config = dict(
    d_expert=192,
    d_shared_expert=256,
    vocab_size=16384,
    batch_tokens=65536,
)
Below are experts of layer 5 (counted from 0) of a mixture-of-experts language model. Rows are named router (the router's row for the expert), gate (a neuron's input weights, with its number), up (a neuron's input weights, with its number) and show model dimensions 0-95. Each number is 128 + 24 x the weight over its row's rms, rounded and kept within 0 to 255.
Before each expert's rows: "gets" lists some tokens that make up at least twice as much of what it gets as of all text. This comes from a sample of Wikipedia text that the model never trained on. Tokens count by the router's weight.

# expert 12
gets: " | ", "-", "–", " ", "| ", " ("
router [138 156 105 101 116 141 107 115 112 105 125 121 171  76 127 125 123 166 152 171 154 118 124 146 140 133 128 101 137 132 118 153 133 116 127 129 135  71  81 134 147 156 120 125 148  86 123 166  32 112 139 132 120 143 116 154 118 164 121 179 145 104 117 120 116 155 108 181 130 142 111 143 123 100  44 111 120 150 103 174 126 138 136 128 140 127 106 145 114 198 111 127 115 130 114 147]
gate0 [128 133 135 125 157 108 123 126 132 137 143 110  97 124 146 115 126 120 159 108 109 112 126 137 114 174 124 157 138 178 101 116 113 140 117 172 139 144 123 167 109 130 121 177  95 120 109 158 132 139 150 138  94 108 143 106 143 124 109 116 141 152 141 162 117 123 118 113  85 110 126  95 124 126 124 145 115 140 105 137 149 112 157 150 176 139 133 173 138 130 128 103 103 130  80 121]
up0 [143  96 114 152 175 136 168 140 160 146 177 138 147 135 118 123 112 144 111 146 139 148  86 143 170 118 180 122 126 142 147 136 160 146 135 163 172 127 131 142 119 143  98 126  83 173 137  96 180 140 134 117  87 109 113 133 126 164 141  99 119 137 138 128 138 135 138 105 100 140 109 116 128  95 109 155 107 136  98 112 117  88 160 120 149 141 102 118 151  84 106 106 130 132 125 132]

# expert 3
gets: " of", " in", " of the", ",", " to", " for"
router [119 140 139 103 177 124 131  97 150 105 148  75 119 102 113 118 127 183 133 124 112 138 136 153 128 121 143  94 122  66 124 102 151 116  89 144 135  86 124 170 131 134 141 109 150  97 101 127  95 116 157 157 122 150 155 147 139 144  84 155 143 117  91 121 113 142  87 124  86 147 124 160 102  99  82  71 113 135 139 133 106  99 144 130 103  81 120 107 152 140 173 141  84 169  87 123]
gate0 [133 132 160  88 111 144 140 162 157 156 160 122 153 164 109 163 130 111 115 118 145 149 124 110 103 159 133 138  74  94 127 111 159 155 145 163 145 152 133 163 125 156 125 106  95 124 136 102  86 104 164 116 191 137 108 164 143  97 137  81  99 122 143 131 140 105 175 111 100 148 159 113 135 138  95  63 126 124 113 104 160 118 134  77 127 168  91  98 122 134 108 117 158 134 111 122]
up0 [119 101 133 154 119 136 130 132 124 129 100 139  97 162 143 127 145 142 163 152 110  98 118 162 129  97  74 125 140 151 118 116 130 133 151 142  92 162 121 169 119  85 160 117 142 134 147 105 124 173 110 116 131 142 171 143 166 137 140 128 147 125 143 134 163 140 130 127 144 105 106 113 152 143 117 126 146 120 166 126 141  87 125 114 180  93 131 126 137 134  88 121 137  98 101 141]

# expert 6
gets: ",", ".", "th", "m", "am", "h"
router [135 146 116 106 114 121  92 104 143 109 143 119 120  93 124 159  89 166 149 163 154 147 177 162 172 122 125 121 153 132 130 128 124 119 130 127 110 129 105 126 107 139 165 138 136 103 100 158 120 139 169 184 138 115 136 134 105  89 105 147 159  98 124 127 104 149 147 157 104 147 132 187 122 130  89  83 124 168 123 125 121 113 139 142 167  88 114 105 148 204 138 153  96 142 113 132]
gate0 [115 170 133  84 131 122 137 105 122 122 169 114 156 125 137 131 120 134 129 165  94 124  88 124 112 124 130  95 147 137 111 138 126 140 113 149 121 152  99 120 124 165 109 148 133  99 101 130 124 166 144 117 148  95 200 104 134 140 119 117 134 107 147 145 143 105 140 143  71 118 114 146 146 116  89 118 122 110 126 133 140 109 139 122 137 115 160 140 119 131 142 137 102 118 146 156]
up0 [ 80 152  81 147 109 132 121 116 152 149 102 168  76 117  99  59 142 129 126 106 133 136 112 166 129 107 152 134  93 102 132 173 148  91 115 108  95  87  98 156 119 134 145 121  96 147 110 132 100 130 120 144 173 139 129  91 147  94 128 116 105 128 107 157 155 176 145 138 132 106 133 158 116 118 139 140  89 104 132 144 133 173 135  92 150  84 163 117 143 128 108 103 118 150 120 166]

# expert 7
gets: "\n\n", "\n", " P", " C", " S", " B"
router [128 131 120 104 114 133 122 114 172  89 161 102 124 109 120 133 113 177 139 130 129 147 150 115 123 115 156 125 104 121 157 146 124 116 146 126 110 111 105 138 162 164 156 147 119  87 116 135  80 129 172 158 158 137 121 119 184 109  94 143 148 118 138 120  93 113 133 143 121 142 141 164 123  82  98 118  86 163 122 152 122 103 101 141 137 107 145 103  90 203 143 167 151 169  99 140]
gate0 [143 137 138 102 117 104 155 115 157 155 149 157  84 103 148 103 107 149 119 159 131 175 133 129 205 130 125 109 113 138 124 106 131 126 148 129 151  71 129 160  97 163 121 142 109 104 135  81 121 150 120 105 138 138 133 154 126  69 136 122 133 149 118 126 153  96 141 125 104 166 130 172  88 127 138 111 104 106 122 132 152 102 133  88 155 109 142 147 115 118 151  99 132 132 126 114]
up0 [127 173  86 107 110  72 146 185 173 122 130 119 128 128 104  82 100  87 140 143 152 144 100 114 134 134 149 178 142 169 152 132 155 141 159 148 113 121 163 107  94 158 107 152 131 134 125  94 128 148 119  99 157 150 110 113 115 137 125 131  92 122 110 136 116 155 119 119 125 156 132 133 109  95 121 166 108 151 123  80 120 121  83 110 155 132 147 118 105 154 139 155 152 123  98  87]

# expert 5
gets: "\n", "| ", "0", "\n\n", " two", " all"
router [114 148 117 139 128 114 110 157 172  81 116  83 138 109 114 149 114 175 145 154 161 146 110 142 142 129 143 124 148 103 157 139 143 123 101 178 111 136 102 161 137 171 101 116 140  85 143 141  78 152 154 129 118 129 154 127 120 105  98 165 120 137 113 106  80 170 127 156 116 157 189 168 108  88  99 137 104 114 122 130 110 123 120 165 145 104 102 158 170 170 136 142 162 131 129 107]
gate0 [127 106 114 111  93 139 101 114 122 138 143 123 130 134 141 111 106 160 133 129 130 114 118 134 141  98 132 115 127 117 133 100  90 166  87 132 105 178 142 118 144 132 141 147 147 151 142 149  84 156 138  95 163 146 147 143 112 113 101 116 125 136 104 157 102 206 159 116 104 122 132 124 119 117 100 120  83  88 110  95  95 138 117  74 167 113 145 158 154 171 136 131 132 156 152 129]
up0 [109 161 153 161 111 133 150 120 162 132 125 131 148 173 130 158 127 113 112 162 108 125  79 109 145 187 126 123 120 116 108 135  97 132  74 127  84 146 148 156 102 136 112 201 130 158 119 138 106 131 125 111 104 121 115 138 156 188 105 151  82  86  95 127 149 131 109 122  97 173 152 117 163 114 147 131 130 158  89 121 141 105 107 127 117 162  98 151 121 159 143 132 153 114 122 118]

# expert 14
gets: "2", "1", "3", "4", "6", "5"
router [118 147 123 132 113 102 129 114 149  91 143 115 102 115 114 119  92 181 136 125 119 116 155 153 124 139 181 101 152 136 144 151 112 120 122 137 123 101 114 146  98 167 139 139 129 101 106 127 104 150 167 156 113  88 193 133 125 120  81 175 120 119 123 122  79 119 126 138  95 157 124 142 117 102  74  98 131 135 126 130 115 125 102 120 132 106 109 159 139 183 145 121 118 171 103 129]
gate0 [140 142 130  99 113 129 106 132  98 145 126 147 132  85 115 108 183 130 116 127 145 129 120 115  59 179 118 102  95 137 149 118 134 147 125 153  86 109 111  61 150 126 129 153 165 117 128 121 144 101 161 157 110 152 100 123 183 123 113 151 120 117 155 126 129 149  93  93  92 113 145 140 134 136 124 124  84 117 131 143  96 130 153 145 120 127  86 155 138 137 114  93 123 115 111 119]
up0 [129 139 150 139 166 158 125 113 122 143  94 125  95 117 115 109 128 143 127 205 113  66 135 108 121 173 144 192 119 145 143 131 160 159 109 119 100 143 129 118 144 116 107 127 145  90 150  90 137 147 110 159 147 104 126 120 157 112 146 150 113  91 144 132  97 148 118 174 136 134  86 143 120  75 140 124 125 123  76 147 144 133 134 124 153 103 146 130 115 148 156 154  79  41 139 117]

# expert 9
gets: ".", "\n\n", "s.", ").", "\"", "\"."
router [126 141 122 116 130 126 110  87 138 112 142  97 121 131 139 130  84 182 173 137 116 106 117 192 144 141 163 128 124 101 144 156 124 145 146 130 114  83  71 136 129 120 115 126 112 115  88 171 112 145 137 170 128  96 152 175 145 111  73 160 155 115 141 124 101 146 137 174 104 125 112 147 128 100 100 106 132 154 118 118 139 142 134 136 124  92 117 127 139 180 152 140 127 119 118 157]
gate0 [134 116 151 165  57 121 111 164 136 130 137 132 135 137 159 170  78 152 171 151 136 160 104 106 134 130 111 138 115 138 150 165 156 171 129 113 150 165 115 124 114 145 115 147 119 117 146  63 113 135 127 109 152 159 135  78 153  96 154 120 153 129 141 157 152 130 129 134 149 101 127 143 152 126 130 114 157 129 155 150  72 166 103 106 116 112 102  96 113  98 140 123 121 147  86 119]
up0 [135 131 136 119  79 136 135 145 117 111 126 134 121  96 114 117 102 141 130 125 102 135 119 152 158 113 156  77 139 101  99 125 126 117 115 137 153 138  84 134 108 146 128 168 128 108 146 107  95  82 156 142 137 119 114  79 122 128 167  94 157 143 116 102 135 162 126 131 146 128 101  90 124 154 102 149 111 123 126 180 119 157 131 125 108 115  96  85 107  72 155 148 103 171 108  85]

# expert 4
gets: "1", "2", " ", ", ", " (", " in "
router [138 134 121 121 175 107  95 125 136 101 107 105 117  98 140 139  79 156 131 118 111 149 178 138 136 137 175 112 126 133 155 108 105 154 129 101 130 127 114 139 162 169 104 109 134  63 135 141  97 118 141 136 111 123 144 130 137 123  96 167 148 119 120 145  83 123 130 146 110 120 135 163 134 126  75 119 135 153  98 143  89 119 133 134 134 114 125  96 105 192 174 162 101 136  98 146]
gate0 [100 154 119 146 156 164 135 131  99 112 142 136 108 117 145 105 138 150 164 133 122  86 165 122 159 119 128 123 134 125 153 103 100 115  68 105 111 115 138 155 127 144 115 156 113 159 101 100 128 118 121 101 101 114 152 120 107 155 108 125 106  96 111 100 101 117 152 160 134 120 180 103  84 144 163 148 112  93 136 132 150 128  89 120 158 154 145 107 135 126 140  85 120 171 155 138]
up0 [153 131 120 179 133 120 139 136 177 131 141 102 164 143 182  97 149 128 138  71 119 157 128 119  77  92 156 114 135  85 127 137 126 130 101 126 145 137 181 117 129 111  90 144 101  90 111 125 124  89 128 143 128 139 144 132 152  89  96 122 141 159 118 112 123 135 105 135  92 105 138 135 142 154  94 130 171 140 128  87 140 123 154 119  98 116 153 152 127 129 133 151 127 138 168 141]

# expert 8
gets: " |", " |  |", "==", "===", "|", " The"
router [152 141 129 155 110 135 150  99 154 112 147  96 117 113 118 142  87 170 135 174 135 118 110 114 146 108 135 121 150 109 169 132 124 120 103  86 122 128 142 139 167 164 125 121 126  96 104 105 122 140 173 144 148 111 144 130 145 142 108 149 147 125 102 128 103 142 150 145  84 170 125 164 125  90  91  96 104 166 102 142 118 137 128 139 134 106  99  90 154 168 162 171 136 169  82 129]
gate0 [156 158 125 100 112  99  95 122 106 139 104 126 173 144 115 159 125 144 137 137 158 140 132 169 119  87 146  98 121 147 151 140 130 181 139 110 111 119 130 116 112 132  84 121 110 126 172 135 109 160  82 123 102 131 149 163 104 137 108 144  78 113 108 154 116 134 173 144 118 106 141 148 116 110 101  80 134 145 148 125 126 138 121 120 120 142 104 171 137 145 136 130 105 140 143 160]
up0 [105 112 109 124 155 127 167 143 141 143  81 158 123  99 145 134 133 100 110 146 129 100 145 139 169 119 148 101 144 115  79 116 104  86 112 170  98 155 129 169 162 120 154 104 137 109 110 130 125 156 178 119 144 141 126  92 202 131 118 104 159 132 126 123 146 147 163 106 163 153 133  85 165 163  97 124 116 149 124 136 139 142 181 118  96 112 105  89 126 153 151 169  93 138 162 120]

# expert 13
gets: " and", "'s", " the", " a", " The", " was"
router [116 170 131 124 114  98 115 110 133  74 104 111 128 120 149 135  97 158 135 129 157 139 163 156 138 158 146 126 140 148 130 128 101 121 125 149 144 126 118 137 162 140 119 118 146  95 133 160  88 149 165 164 119 148 152 112 147  99  85 161 147 122 124 123  89 151 127 155 109 150 117 145 113 118  86 130 112 116 126 134  72 112 119 125 148  86 146  77 165 138 136 134 150 148 132 167]
gate0 [ 93 148 139 138 159 122 110  92 111 138 168  90 128 113 156 136 135 144 160 103 178 133 127 123 127 126  97 115 155 146 132 108 148 169 132  81 159 161  83 153 103 155 111 128 157 100 132 183 106 149 115 137 153 147 167 113 112 115 169 125 136 137  95 129 141 148 138 177 111 128 127 128 115 112 130 139 120 125 176 161 147 133  87  95  77 137 120 142 153 129 129 103 139 125  99 135]
up0 [129 145 170  77 131  86 125  99 133 157 152 107 118 107 102  95  91 110 129 131 154 109 188 127 143 109 131 138 162 147 127 137 112 143 112 140 119 144 127 160 141 132 143 179 140 161 147  59  75 133 155 103 146 137 188 107 144 109 143  95 142 155  79  71 143 111 148 134  86 152 119 118 113  91 107 105 154 136 140 128 135 131 102 144 131 160 136 131 110 120 130 124  89 123 118 107]